From a checkpoint of a small mixture-of-experts model trained on Wikipedia.
Size: 8 layers, vocabulary 1634, 15.3M parameters.
Training: 301M tokens, 4592 steps.
Below are experts of layer 5 (counted from 0) of a mixture-of-experts language model. Rows are named router (the router's row for the expert), gate (a neuron's input weights, with its number), up (a neuron's input weights, with its number) and show model dimensions 0-159. Each number is 500 + 25 x the weight over its row's rms, rounded and kept within 0 to 999. Numbers have three digits each.
Before each expert's rows: a language model's description of what the expert responds to. This comes from a sample of Wikipedia text that the model never trained on.

# expert 61
What it handles: Vowel-consonant inner pieces. Word pieces like ab, app, ost, ast, out that follow short starts, as in Is-ab-elle, C-ost, c-ast-le, app-eared.
router:487511515507458534546511514539454477508505498490504486492537511476504512503511480516506535499478472503502483477455477527492462537523553549497524485496486486486521518463519514500526480489526556448480483535503491457494441542544540482518474524497540468497491548497501515498499506481519520523527473513467485468515495497462526523476521478493523488490472507496527503507503520557501507559521512536470485524499495470459515506464550508480524484497488493499495541526465479472458491471479485
gate4:469505501487474508503509467481479481488491483502483468484497531474504512534494504533449528519482520489445502482515543504495488530511503496513515545466519511474505453467511542494520459531495484500531503482495498492470506462502489497462519510465497490471475474464494489529462495531495519468500510559525507496491508427463496542421493497468501470550452461519542509471523454510504492469492467534516493510473517498504521456462483491460506501526489537488476480511529491474484494480497505
up4:548479477521537477483461515532505517502539513498528498511536511512473493495558469486505453522473503521544509501479485513485474503488495501501461436494509515437535527500510430481483484513500478532512492505502499508495541508482516548547498522480499509487507494443490464498521513521532513543498522487491496508472482478533546478510505519545460513519525492513503514530503534470504528506515504510508523437487495503509494517552512518514514509490441499474527477440493526470503502497542492
gate5:455523518472477477513532537509518429510525550468524496516519505506506500513528468530496430481453501478490493500485488452497516513497505486456549539510505525475477515506538507482527509526495531476519535521514479524527491502550505459525474522549459481512503493497498523509516516493492554511490496482474441481523492502506495548530500500505494519487524526511534538489484532512491512536491495527525514525506507503465528522506503482549492480497519486534454467539469448485494489483493499
up5:462534534510477468529477528504496450535509540508481492484457494513531468524462484511445494492491503495486499471511497488521507478534498488475494535509503481457471542522562523520495512476500505504532512481520482525543503467515530502546466537531457520498510494487480525446532567512513480516507489499474478535541485506507520525496457514446510511524526482478517473458502516530520495511484503482474525506472506488477491508531507517507495513501509435494517480517518475456486494491467447
gate6:493509468531506512542519517543501509513489479500490499517503504508537536485488513506533528541476481512476440534467522490489510498522529514537513498519477450449501429481503534531518514456524504484509516496532494510505505577524493487495499534469511520505533473521458489532529513479550529500507501498486474511536486489532477456475490505517510526512471485483499490506521545489487501508479509532488455462475443471494514491478492525455542527454517482505499478508545505489470491468512489
up6:495517498483470527481514497490489473485489494463523501479448491446508529522463529505496484457458480481448555526480471495556500486542503496504480506464516532523503535489555493483510480521538521546494486507491530523487489485455496521474534508537466531499485494464500524502474470484530493532490524497493468495468518497510535512510493518470494478531534523530515464500555462481518537501488527469507512482484531517470436546472464487487471501511491466508506528525499522494476508510476515
gate7:497495486561514546496534475466465520499518520505491478455517500479507507488516497529484491530485505530477530508465445539507466550502481466545490504501507490494482517487525554517475491459554474514491524525504495484506461487516481490504521457501477466487533518534501515479496509480562494564484532522473489495498515523492491445497478487504490509504466473456509486528462497500460547518496494535538483457481491491448513481500486503468537460507498480498513495490497483499535483476522537
up7:485520444473539456507448471513528508517478474523552500522511517522474509548488479516472528514499462534481489505488498470438537458510505493488485503492481486500524483477509477479541475526516515484492506483514503525466488483465486523468526533523516530548542492466507474506447455510489506479525513481513494497504498531496539466500467505488510522518496516487451520470512536481534496533472493519489497519502501495467511494434542484527453522537501505499467469522474493491537488491516457
gate8:462500479507514548466467512497545501531452519521522507429488543491473507482475487513500518535516460507495460490473508539502496462544402494512480487476501516498497503511529508521509461500464494500515473529511510495500457526507502461522447471548510428488529495530526523493504501485524486488487495481498475499490499484485486493485489511536528506464512494475487491487500485509434509467531496477465509501549522503505513505519494508491502496505478486516521511469498466503521501499452445
up8:493525509475485530492535517514512463525481517495525549463502500444499498495501466528515530501530493512509481477479495538496501447559446507500493523540536522545454495466503503508515467495493509508497492520523528452513486537514527470476455486541525473503463495523514499518483520495510536502492491484521535524517506512472506487533524500510508464533512477485550487537532516535433467440491462510510535505506506482457548528525509515515517505463504504512532504495505516499526522476482517
gate9:518460467489517457531487484477478491503510477477501521485515539479521510510514514504519502481491491440488516506475464464479495512531495489514516507486523495460495539476502500525563507476499546521492484502518559503479506516552502505544504545499491463491476541457475490501483510487521498539532522553448478504490504497476452506524502461495530502515451527486482483505462506507500505484529463542493558504498482504463464491493480498490521491482475530493486530476489499454532486529500570
up9:475550472465518480546525542494511486481496512495510523499508504495497471493519467531509492483479446464504506525496438521447503532496545489505539555495497502477499481470515505523513520502503522534492474511519544525487485555528507546520472489493523484489482512446469530509492486484521544535495511503483491491485491510494475529485540479517471514488521565481513497540469549508488492481506487479496543508513499476474513505500524476511510546518483535467485508431470504500511501536506548
gate10:499479469538475527498475489537446490447487525506471491471449491517496509468496502514506477524519477534514515467490516488512495525535538541482548496479534507454513491519504555509527404492510498546495461529517467505481503512506534494505518538450480514502462450498507493519525514498490502542479494502452480494486499489482504524503534482462459494535473517517534491476490505511472544502506458501482463491475510473514509485497518486449509499476509488486523486506516526538503471512481495
up10:474544467504494470537496503456562524537505478525540442520516475523461479536494509497470452494503499486516478514490475505511520468481500478521502483506492504520492463480502466475491582505511484469453505478501506487514532490519463543511499509489515509455496554510485474505520457530536478496559484509541501506518503501495509462487502528524527485513534514501454512517491516486536437523502549484483494530534505503535514538519518504550500490522495477504482493532483497500480513508507487
gate11:485507501504466569510459515496523532492450510519525486498533465472522502504496484534483479514492486474495466472499537531490468490543494538555521504514494526469508440492500499500537511542538493499499548475509483477508480517508495539477497481446479516467500502491519480496493536519494517469532483526494536493519466528459472486476502523433472521498536522515492492504484527491498517561515540464509496510474520486515472504491502512446553489506452480545473471511493488510506507501488502
up11:488519502515532506531521490508490507470537527490515537494464522523479489495494510468474522515462459509519496471522490472475532514524489493483497522522523458499476533494506503546456498457492477526539518490519476534488559463470505461511535509509508503544533531475517534534493491561527521520485533495514465553479502549522461520505487507508481490513505432468527515518505485431455501495491491483510536500473483485496471521524496519502515519482517535487513477462494473532486474488535497
gate12:513481504522475520521475535544444509475477462529508499496484489497502517528489483505503528492470549533491491473462474506501500508534465475520537442543499499486509505512503502460537486526582487494471456491471519508516519525501521458510485493486563480537503517456478482457473549474502526492491520476503477506512530481497506517512511490522458512512456530462491507524494527519495511515519498474440507466558555485475494482472524471529490486501502489510522524526506501485510491506496492
up12:499546524503526519486486443432485501559481496474444517449508494504535451469501512485499490465524497483479514494528525463480544486489508508491485505439479463485472505511499530488480526497481469526490512484543471517478513479507470565517512547464491530521489471496459498498503482519497516481487525512540523511461495520502498478508490501494504478462529479510478470476508485472523469481512474497518507488451458512489524456516479516441479507486524494485468480471497500472520510482504468
gate13:502532485520476584470486514479468479475525497488497502522517481503512513493481465456530497498507459530517521471496477501520467516497514554497468492501539475479506531508537493462536530521524545455491530494498464455501465530459516499540470475469468431486541519485477511492458545486536477480483484492509507524510474505504525518482493528501469464520494511480473502560491492496528532527487532521468492498467477478500489492475495505485501478502541513500526498477468490521492461490494475
up13:501452512500519440536493480514501529549483464491499489453483502526455481485518521526478492520493520450508495529495508500469493456481509438498502519512490517509480483488446512527455463483503485532499461515518521545492530479536488459499540523507503529497452477519505500506553463500482513507561529501480489465519557502523497479515497505488507530485526474509526476448507524507499478489482488470571481483527502502494518459483505497508490530480454492505488503511518466479516526518519495
gate14:474464491487467527458470485457466479490512482510523519501523496491468508511484509505509499517504514529509509477532514522488534530494511506522480493466458480509517502479516464513506496516522517499517475483477536470530493521536538489488503533450485508446584509476510524517485513476530539516472548466502477502524544466528505484464519506415472454498488483470463511565522486516528461487538485535494496507472472506537509486489513534502508504470495509486504488478503519509535497531489505
up14:525500489522490504495516494491476512490498506499500487521492481474531526495477522475442513473511560492497501469482466525495461495524512471474490545471502493507547466495455513466451495438549477534503533495469524506524489532498537555552491483484504503521495493437482522496507514484488480575499509512479498489449545508495495484503538486502501489462476519495456517472487533493482504509501524487488470488557494489518523470486461517541472493473465505522517464529482509521474489521495511
gate15:482480510485492504481462487519475474487519508541538503515529506462502507480486488512494518475512512496487513541507485524558503495520557545467548540467500511504534480498503515484500494521549472484539497553510489456497486521528532490524469498461505490494501479490481494495500593505549493516530505460504470526515496511466483456474499477443508490516503507496530508502505480530467519457505499487523493544481485470534530489496504485484513487518455519503485528537531520524511463459473541
up15:480539570495461472487492522529504508541536514506483512476519472481512524461489453533511484489486510503509504483465498509516453509505528544478500487497532527490517511465500536489468492497525520540550506537531476493494507484499507541525476481450522463489497508494485494517551560502518493452514526509537515486493481499496507489484480526473520525537524467482528447516518492535491498481448512473502450536506505512482491511520517462459502513523476498484509488535506485505506470450486445
gate16:473504520475529497490448538501521509513551497493538511486525494481511530500492536512456500471495490497512535500536552548459513489564467499523527548526514471486492485527501513560493497501517501449519494489480490474519481511516554516530490473566459470498495536491479517496509514500486535486490544468464493474516513511499472547520502489493507452522451526495509518495475479499485508497529520512460538512509501497529490514468473490496482488527497550489502509520467477481492510450462496
up16:452529539498507530476515529510509466522496486485513466491510483512541485500510483526519519504522501519456515442513519554502475500496433491498446509504525477492500477509471503538534475498518482475490523507497518503493462541509529536565480507532557516469537514512462514481462475511490522534558535480476515484490517505491502487523524501488523493495492497453480495563503500559523518508544519509503530546496535489515522490478496523518483496535488516517525481497538509522470511491504482
gate17:475480474523517493541521496510478500513530532513476509504525523485492527486482509487514532494515464492482505522487486507472490525466497485518531537481512455524482502458481476512539507497504519496477456512525483456499438545505480478518508522491530491487498537498461494495475504453516534471532552508524535510539488491478494519538535524505505475473476501499538530511478481486460507502510456571498532465501513481501491459499487531466537512515508479497499542495580500500551475484463529
up17:557471504533518461515491523494440472458479476483515517517526517493500499529515509480496540514500461548530514458494477464468441471554530500542511539550509429473521484468486508511492510460506536517458495489509510492501488501500480466494528509484520484512483528517492489525516524503510511481526534512508519489521501494516463509471508513535511515520533496504498563498536539507513510488453501468484482500514494531458489515495482489510458538523545492514517489499491510551500525485481474

# expert 39
What it handles: Name-internal syllables. Second syllables inside personal and place names, such as Ple-as-ant, Be-as-ley, J-av-ier, F-ort, Franz J-os-eph.
router:477510477515486506481464519521486499487510501518477481487560499505507524501481496469488507463515510505557483485483480558468499486447500493481510503512519520481505465503472521505477464467495565503482464521531522478486471498500492431481507555551503466462495506488522507501501441494500497542507487463500485495507517500500505520504489470500462498492517494531510495495488520523484464583538479483475508495525508433469494462498533456509527506491539501491505525519484473522458466486475475
gate11:506519519514497505491443469495510494523484477530484483452554531510534480489510474491443530504476531451532495463513500480494492494471525475520500529544541492499513500448508469494550483476496509503501524491510494486507485460482480522508504475475492468517482463557488520487471482520494450517522504478512499467510494551505507478541509503485499505522509470519489488495469524473503493551496494519490513527511482512487486566538541521503509501471521481471443488552529482529531466483451494
up11:554510488486492527505490497519497525492491460510499497488502521521499523459492511469487455498516498512507507470499529534479494479476492468478507553539529550447458524464518496467472515510503505512477533529481465475521514505484482534519519502468466495506499496549513502501487451515497487541477461459497513482473517514486491480482518530457473479529493446550499479515475516467502532540514484513515447513474476517507493513512519444545488506475490468482442481531506498542477502497495450
gate12:483522547506543504526462500530437495498483523521507458509518520544525516488461451482501490487509506474485480497506477528508516501517517523508480487482490436498456514512544529516502523511491514510459480506508511512485496554463464463490523548525500503523521464488545535519519500474476510534503502454511475460501494512492526485519487477456464476455532514490495507507467462537492512538532517462492487497513531458476468498519495458523551487508562488496503505489493509495489478467504518
up12:514475488468434498511510486475519477438451529519505484475510528495530501517501499529498529497499456473515476478526498499537483486502481508519504542489472514471505457572523510498482476437540499499492493477450529526522480524459505463485553454502529530524438488532490535518483507511497471500492490502496504491515474520497492486460490480478497483482500495510526526468494479535520487470494504475514454515544508510522484510490500500535487527553495515565482516487501525498497484484475526
gate13:486508467500502518499516491516472523495542515492461468471491516516523513472501477433479482484459483495529507451481504514534484494506564507506539463490494497527437436493528523531524480460518495497489449531506528465464449506499495486528478501491500468490494452481520526527509504527523510493490517496518528438499485514505490465516480502472481524509500501472499506489511513515466470536460446490435498483503490493473512501500499526517533484455524515491525490490513466501515493509456539
up13:558496425526530463506485493476531471533527484520521500547510457517486509489473490508502506512484448514495506519496507462486484477484505505472535499513486453497504473510534465467483560547503531507525457519477529511486530524522500504490548484546464529471506497511460470488506469435486510491446514499495471513489497535506519477495491476517513522514490509482489487510544489559518504511494488484512537505497495444468477506540528473514507493492468488525487487503516486475491486530533477
gate14:437473465543476493503498494536496512499482484516459499471503509508509516486520508490482495513511547494484509502487525457494514476485472467452494513537502534511494514476453519492488473488522548464541515494494510416509450470516488440506479504496488507517496482492482549498528512536502515460456503487523542510483466494506484539541523493537490523493466522498494460533531507508476469505486459460501533518508507499455506466509470490474523489474517471509462491548512480503504501497485457
up14:503482495469565489482513467475526548525509509522560518522529517481471486465482521489513496471491464516465515480476518508502471496501507495472513468484479480468508557473555488505491478526510482503479474521513471560475528498502517544499489504513485507510500483515494520494468537505477488539482479475493457479533514504486530498506502553546478498537515495480509512471508532482541528452476508451505491486500492524555496447452477478501510502538507523447492504491512506472512479515535533
gate15:502489458488504447509519530515497522530521478509502522461439481532511480523533467488485478487488540515497506512464497501488519503460507503511490470489493485457512503494476530459463516500462530498522490466502532487451471482505516482508490551493495453519483566479488469492538439513496536501463466479505487478514467510490502484511477555494489469521516504496477485506527523470489475526455465525503497486527512490465516487482493483530509541509479417481467494514514491476539493489497470
up15:490494554514475532515504513522472509464472522494533452517509533470518528484455512472473513530497513489487464512562487525485487513511481498503519509497488471510489480532529488498544448482530468485498513524509473508534541481524508538481547476474528520497490476520518494515502538460490481487532522531522502485479507510495495479506520469450505505498504495491512514428486477534495501502519540491497507509458498525482425493537484533453477510549494571512502492476513532509491491523492523
gate16:495505450492475495506492519508525423439494502484474474504547521518486539458521468494523497512486503489520496482518524508533472526492472548532539545510552506490498468505463474561507521474464455515518544497507534519432503530507474470526495496550527519494452474495493463476501472520520546504503466511499480522521493522503525506500500498536495477484499526520495493500492494511498487481479506526497490475517491531484558494512521505525513481500499520499504493475496480525463436492488519
up16:479559522525510497513499440516519524499497507471498495497524465488511491500510504486481516492534490531506446482529504510506529474511525494508474480497484507502537456494499507468493520484554516444555500479527495537538508483536541467535506509489533482520499495517500467504510521490558524508540490477500512494485552463466459490529532494463528459544472493523497494507469490497485514532441496483532524503436509478512477499494477500499475511473535515498482498574517495501505517527479493
gate17:501526499547526488477450502480466499518538491495539462484488479513475567484529476490501531511473502473472474530495517565512513452489487505528516508518518506462531500487519552538562476491500499486508511526479511506508469482510543476486510479532505453494468486497516492504481491496485495514481517499501494498498523526453538493555501483482506497478488537545525460508500489470488493506489462498507545485515504528513525471476496474501552469484539511479487509504521488550494465447508558
up17:466536505490515524493489485512497499539529516521530464477505502499489493497502470500481495474487486491496513531503507531481500448520450473483538527546507467494491480477486484519510502507496526488515500511491488472521445461533544501497520499512516449497469475435455479501484538488468507500508456488475525468475468522478509520563495495478506469486489529511511480513492492478463519488483460467513576484542544496442531461531471490509545495466522517519501527498479505529500484465504491
gate18:507464504499482487512520547479475495519547473517455499513490523523514492506528476441457499533490507518548489487457539506511519498485514519464496494539512517515508519471500501448467508475504519497499498483556460464490508471496545514487496475474481515522502486500497472486495499518482488517512502474464466518532479495507543474479462474520493474481518493502511503476553483514490464558447461516517499448533524489423492530459497491511498517443523527527506483514511475496469476499505506
up18:508525508471486490526529533441480508505489526503464488553491545489481548523486524519439514506463545498505509482482543495492450565493501495524500532484481525478533485485516508512488544496492505531495528447517508538525530510512546478498491487501480494477488491536506470525508506469488499536460499524469502516493511498471527552462476488445500520516486471485482513487547505513460492523523518554495459491519532504520517517497529504488487501489534494460493464478499489454487520499467509
gate19:461529480520516533482438448477495539529519519524488483510527482474496493520512502492516535466538462499528503482464505490473499484509528517490522539537508460534520485464470521507514491464546544519530474483502500477509489516483491496503498518510499440498443459502504452490479518474507495525514484516513547491488484475496529474491500484488492522498476498534534511455481517478495492501493515502477501464523499469537526516479562503494521500462474448450441486502491476534517516474469506
up19:523434517445510500529554542513506507448482558472537500508461493530492491506510485511528502516462497481494457527536547447488462533535486518517488515458469524473491499504544494524509529530495461480499493517510525518522487498524487507507499490474510514496532498470445516511545470511518476495503500501501473524472515494499458520531481519481493505488510513453484467500543490493487510512515491529477502531469516516529493479490454480498489486508513538525544516484508527486443489521507549
gate20:488498520499491492501460507495527491485519480499482499495506464492514477516492483540483498480474517511532532504520491495455471530497519498451539484547514542520510475480448530468480381512477528514525499523529524532488533481480513483481463515498490478514512459542536484460536484499482540501501497492538539455482484495467507528477513499500497517441482508481518481542475516527505526497477498499488486526516533499479486522489503507502489520480527509473493508533476444526518493463462497
up20:530472486480480452495501461493481431524503536477497493497526497528526454481457502534507496507489473510497521532547494491438506542503459507502521491538487532494508495516471538483511422515533487539442528517538511528499526486512509463465558498496510523505490472550503523527524474482440506496524501481500498456459504494489490506507483508493527526490513493492467481534483507491482503509501501524514477507491543513493504536526565506514506516495504535502499502488475493519490504449506514
gate21:475500518500532520517504549498475521498479475489476548491518507516472500502502504535499463504536523469515434494515505514485504486498436490520472542517498494476535494492466474485495495438510465529513481517472484531504490497530489477490440486505509488512531534468543508539500453535483519479496506470494499470540496511513515493529502486499512503447524446552514546452508510456489504510508495507541523468505514481495496551477542521505496501549533494541509511490478494485533492521533477
up21:494494480496512437471465490520488481529496515527526475485484503553498541523503494480481533497547477495466534529503491405513501494481471466556536514524514510486523484494530482499489522502468487492510543511458543529486491529492502486506521450532530536510500462545457526517555509507494504499513511493493520521493510483503513502504505577497468530491514485504482486470525515503493524500461528505494499512504489464484489511494505498527457482466525499491520524451480490502531456474504528
gate22:498499498518480457482476476482520488527520516523480478472512519521462498510483478483505534464495495494514544508492471462541514501516510452486480472515503552472497517517484445516485504467502559488539527499528521476485496498504546483501523488541481493507484478498436509490449505496454515481552540458492529482522549528492462498521488511477519456488521482517507484471484533514486481481465479524484512528502480487466553514497482473511514476495504488500531508544496522543546482544464502
up22:515511500491503484534504532471446483491447503493500499504491513495498492524477491514538472497528483495542504481499494524484536436475480478495504442510483519501510532504537509512495479494550501497494487476494531476521550510474526476496499500525472490438522462496519501467537503514507514528460449454492533494447485525457488469479484472508551503513521498436495492497472522512508510513478483506499495516519491486547541539490487472488488533500496477512555464453493521470508507495455541
gate23:441498486508495501484472500507470527516468557542487514488541497525501498479480514512461496480537537479507514507445511512502477455497506496497536537479537529477481486509494468525521466463491527537484513536484495484518451497510477499474516506504505473508473499499501511540449488490463484478509475503505527455502509490495493518498487500505473475481509479512517529489534524480419509529489506530513452509533519498480543532524522470511487551497538479435510481504473480538482495494456464
up23:550488531516533482515528524485526542516507506480495509463442470499542487523512523522523499498477503471522526533535521518524563543485528517503482492522520486466492506475494502463487532517489502502491503472511520492497524485493535533502537502541494474484489551565463469477536470518520506546510479488523530495490521511495512479510519497477467515524503515504493458511520450516541523429482513489509526521464495523515478504514481513508512472503463514520435494446496477493484497463501511
gate24:525488507446480495480526474508472489511533499533432533492493501526502491454497481486505488483480482479535499508511487525537497521500512492527487480529480501517522488496460509530537500527505514545469480510497531446471491514491485451504493525485536511487481503479446561447465475513497477478530487505468512485462524517509474480489525497494495499540494460518508514505520523520442504491551510521495487527509512474516550527476498463531522517468511448479470506504514469502469514517443461
up24:506495514542512538485577531482497487503512528479502506519534508533532545562512444495483510487499500497537490534513482516541491468529468511486467510495474510475498484501515461528504471558535470525512472513493487495510447547486453517551471527502544472560488478507518529525511492504520521499477507476489528530478520483504516511514514460514519480528511498495534468506533503492523558468486481503474512535486494518499489509452469485508484502492490517516544500519524462508509528495485503

# expert 2
What it handles: Initial W/L/N/V capitals. Word-initial capital letters like W, L, N, V starting place or taxon names, plus month names in date tables.
router:478498491560457500539497508521498503447508478533497461481522508475473504505499463490522562489516483496523505480470506541477508516491493490476517488481502516479508527497480556508552450504508508480524488484496467503532490543494497494536476515516502516432485489515515531515496504465496527509474501524504439462512505485465538507499505492486470502522482494503472436463489504499504474555490513502477509503455518500476470491434508494509537492478486512500467502520456481490459521451455519
gate2:486549515517491458507491524509532513463475447531502493517519485461488521493505497502529510500526514469518463510463494540480528486487455507488500474549474532494530544480464526507561522514449521510549478500536499478500483482476478458512465501467487479518507451506523526488442496510511504509504542482504485491521529502501495484506455548527468506517538456513536478441522518517523501475522508508465492471475508492460468479452485506498514494499525537505500486480486508481492533508527495
up2:475489503534473503514541517538504488493490459483534498529565500524503472510476492528530422530517496514478508503472473483507524511477442498485499498505516507497481527483492524518551541532479474491497481498516508513523479492490502504516447549499519495512494500454525509518449482510474518498484509507449499468508491501527484436506473528525454523488489490526485459455481511511489522475506517504512543469513555498472534504472503510520491481508462515489514519458482558512493482513523548
gate3:478507544523476484485500517513488500524473503494508492497542505479522504532497472569501530492525481460475516499461500527540500514522464504503536493481557493462502514507505566498519508505522475524503500516522504545504499497499536508534505509469464491525483512478501496536529533467539509465512495479502448531490476538490534478482480458509509488522488498505479439482468474544506503522505520499501505491422482468490472513499525498480537498562498519532454502479482492498472529462539509
up3:500542524533499499494490491483467491500467515495502521488537524460475447521476518500485497450486455499498525497484501529508551515486509496459482494507518465439546512515503509478495494508554481511525533448521516491555471499452504539550475477524520513475476492527490563470497540507527524485517500515479488522486499470516487553483491537535477526475501521502481463498526494492479452527455478491486501465515455512502487459535492488510503481483515540508475485479474495522517506485483485
gate4:498518475503501536484517525483454489503510492526503470455443517519473535487536470487488517502525494514456490503493511513507492544493460504482468484540503542475475532523500506523510490445502482519502468511538525492459435565492500468518530538507469546449506471545481499530566481466501481546479491515501497525480497498501515553508477523504464498486463523512495489477517498484501507532467500501485469511492513516514518510489527515464497520473502491518499425521529489497509514503489504
up4:463540517480495493513463527503521535507468510467543528507523510505499481491500471499481515482488539500484555505503495509471502486500454476556492453504500484536554479493473526507512504456511524495551492482512532487520531515498509502513491553543490485480511548473496516512495518522525487479499485503476467513492491473526508531515505503462482511484512533430456489502520499506489507552477538506506424483457500437486493511496465521507486478516507526505546488533551509485491535501501511
gate5:461511519488502502539500525522509570509530492484495519482489500536481540522457484541505483548530490531492483466480534517496453506495511502498501514482498503490481488453486537462502496565491482482495491534454483489513503527539496516471506537554476505493491489524481517535516516529490488501497546495486450450542453502512533519538495498487524472496482484465457484536495548499506529524511520489499512528462525528492526529451505459528487518506472499475503495499477464514464489502472480
up5:486467478511489509495463516510467488504513488488458512468497500487503529525461480487471499521534541508518485462476472523495463506517519511468516494505491512442451509516485551476506474522494488514550550521471485492544521504493475523497491535481456518552502502552486501502516516489557521477482495501471459516520522467522529521515503499503507495510493488439467476523542519543532510462469532466471501517481491472512525481466512458518449533491510495447503525527523504514474490498478479
gate6:499518449514491497570508545483490544520518472528478468478505522490522502501436524523529487514505483466494507483474494519476496566519508500509519530529526507459508516519474486525540480496500485427467501513496487512528516543460520490530475516495514539487497501522525539485528549477520488454496509537494512501483448490462519497526460485490475500529505488525493491508489475459562484527515508502486477520530520462506488513496487507469522484487509524512520482527484498542453524489475487
up6:529525501457524486490492512501506464524514498541516511517497528478524466484482518531461473510489522472525500466508501466511521475529543485511507487510493527494531455476528507514519437494526496476476526502442499501491491502486525487516506439489501509477475487431500527467529469487431445476536498514523491507481483479461480482491529482494501475532524544510492557456527523517496488496483462488533482517502481503522460524479520504514480484485469486516497492463464470498527530461476518
gate7:499481531531486456526510517501459493518506456505521513490530473443487524511483470511502502486465541519507520521523530488539503478526527475527503506521491481476517457509498496520512531523500490483505523559485531497468455479498515488489467469537545498503489502496488490533487544520489515491493493495464482461506498456443553504553526487529463544491488500500512501557491525476479536500500518500451543516494490495496515480482520488514498474466514497511518521520507516585497541493464485
up7:470424490515486455516494507534539518492502440473521486489560478485473519515500501513478486500521498500460516504525513492502515534510533482502520516501506512511529550559491482504495538489499510475511472505515534512504505474519495532503534530506472550504506538502499516530515477508509510496506477443507522489522498475465512507508525507522514568496522534478568464530513484535506494516462526433471498516496486519469488474481506494530501490443509494472529530507507489524486506487451521
gate8:513485459531480524496484505502463504506509517569476490452502485477519536502514447524508510446498537512433503477512511551494465527467484492513510521507529511494553489475504479469540469501494481491505487513455498473544530556515513507518466535525492554493493503537470502520513515483482530500526495469541500502491464491498528478534525497512473523513492507520502491502520538468482494518501502485483537460517455542493457477510444491481491499439497517505476506495507510536483513506492498
up8:530494481484520509465515463537516522506513481545495535489490492487539512492502481557470530473497534496442488468516497509512521497457521489516508497547500486495512510470497506465477493520464526514490486515513497515524540545522464523516530521502487549496484490491489449480469453466488479511530475459515485497489450502526474462477499552500494516528506523485485480482528534517481519511479467489533493497524478512478492502523491537555499542478506423533493478457510463530506521530487508
gate9:506514460511458540468477498485497503472495518505475477488489478494479552512534496519505482501500468521489500456500514521519454499502582528512487523544493476538501507481474542503521443498502499506549503528483483512504475487571514469543485519488517501483482520531516543477493485488504499467473478528499491470517518474521502482518521485505496501529518522533554544504533557479505432498543499487494508480464523508503494463491475511515521480516495474487532488510557475504523503489531489
up9:496526484549482480475512541485496532519506498487502511468486482462479542518497505543496454535483496552508516480479523543518504511502543520539479493457492479518505510477464537489509469483464506519557515496476482530497490489527571459521490525497492515496483471543504518457492502509465490500478509522515506476513518526513512493511471500512449467508501501543494559491511535479484474505505502489509529527479519497464484470505485493498492453519515501480537492539561461487496493472570504
gate10:531497467494409552483523460509466472487512489528517500482513522486527514500456536505482514498451484482511511535512515561483505466481535475504505512506455505511537526523510502486487472499491502503539503512495463469523532481488520484515530550463478493475511511538500492470489469467490552496520510493503463545512506497464491489482480497507480479493503465476524489511493475494482525514472492522504506506528494547482460513460482497491510559466512468473441510497477475494477548490535480
up10:501483548478552480490494533484486512470480533499504510532473465501522503502535504492503473484522476525488488499491482526485469481499452529507533489522444501487516455497520534518468482489483509514534477443479503477449497491520502509558491462494502487498545492504518516491486502475520459491500445520469488492534511496503475558494507520519494552518483497473512470477513462479484480473451503495487549485479441531547462513470499506510507489484467552504480505472496536494488482490472455
gate11:492501476545495496460504506518487564520498466505484496468492506533444498535485475510522521547507478522518520461517520507520533509479498499500531504481497535500506515517496498463523496489468516530568533497515499488478509521489553495506526486498474462455514478500504518467545524476529460471416521512502477492502520524477462496522499485447508501513513511518442482504520498514490455525465517477472477527447484540494491541508516479504482518498508522518502494507507495499452527507458534
up11:471528506499533486536486523479485450509507473548507533544489441505467493492485495516528546465546510505518458497555518490487483463493517517504496507477499508494502553491487448530481498533503489465529507467478503470523468472517486567533485517514520503469482496549508488480465484496473458528488502496483528476446466518491462486489510478505550502475502503493488475482464525516502506510506462511483497504502500507538499535545548532451481498520502506479486524504512542531474508513480502
gate12:474529459525495487536510540473540467519521467525528507489519479480465497473485482499501524537523527488521487516490515497504531533492477479454531490512529566486506495515482540455501463482504471472469473523503493511514501558532473482476495525478554465469496498531508490515506532532535502503468520509477499480512536493526545485487518535504497497504501521505453472489526465539520494503479517454508491488432496495468525480482518524518511561471511488538481483527459481505523529495504505
up12:510506541484577490483534505532497477505507483492490517476514500523500494490505498479516512516503493491520441531516494516512516498520526513502527502461481541457519533527549491512445497497483517472506492510518464483460502528505458480524559489479516492536508497475460498442515538509456469548485493492556505490503458475489476489488496517477505471497515495452463481512491517525523486532465486454500515455513468461533463521515519507480458513519506503497479472451493513498517462502468508
gate13:488511457497507491502490550499484463522490528539498489539545500490461484461511527529489520540533494473515509502509454447490472532513487514493536506470526521508499466476458521467522520548505535494538518487515512522485499515504459475490489438482503494514508503513480478491481497487493512485501480525559500464549491497514506465465547445527490511512532503498475503490538458541500489469451488523505504467515506483465493500516486521495505501544527517489492446479483505494477500502444548
up13:505495538498507480520530482502452509500461471553465483498489494473529499477501503489477519493525547525509524495472496558511500484523507497509536483447537511500465488466497512499449523504462504539454475517503493519472516556516546489476486502480492530518476507515489490480522486507507480498522516465508514469504474482485482478508481411488541491531450547498498496502462497500497489520495468521533469537480492455540510523492462513490497543545506498489522514505491488474505563486479500
gate14:488479446520522507500496487443499498487500511532493499486492536528505501523487480492547500501537495468485500448486503523479499516480475503456548505527469494482493511494476566514560535497509507516521505534519451487503478458495480523517506528513469493460507520484507512508485456548477529497505526545520500540471512496493511502474530527483478516488454523525471506525471516527525505464485514502507474503517511507492485448493484504474588505460524562523478470492498524504495508500542489
up14:521579471460519483490494547454513480476501509496501480487516510469501506512531543550533489495547510534458482477489536515481492499483510528523525535487469533520483535504508523491503470500526503500517479482504505486478519512502513537532502538537494474469523503538472565487535502503519465538508506487461540484509502445490480506522508535456526562516506513471497514523492489483526494517507559461442502490510481505506509465517504512513504523498542527470505506481486495521484511521525511
gate15:501501465516519556480461478472524494487469491479532469494510514515473503500570497515490522451482503473500528467482533507469480530474485513511532508554510518488523499489490537492499557543521534535500530486526528496474520479474488531509466498516492461470551494505479505482537477479513507525481459525509532482497523507509487541480509495487463499484486511544497513530532547503502522528530513517484475530497545507472474481479510474493502545534547510534497457526512532472503509498446502
up15:531497443489522527491519508510502493489446465521529481512520472461509454490498477490482531485494516499526549481512514514457501530521516512504491524534485518454518476473532503517484570552521519527487532501506549548500477547493488530473470488480504478494560488483515497524512496506537494497500471507517489505479484491532492522466518542470503530466493524540506539566523483503487480506526545502488477519539507506476523464498459508518502487470501481518484510516513477462500552509484506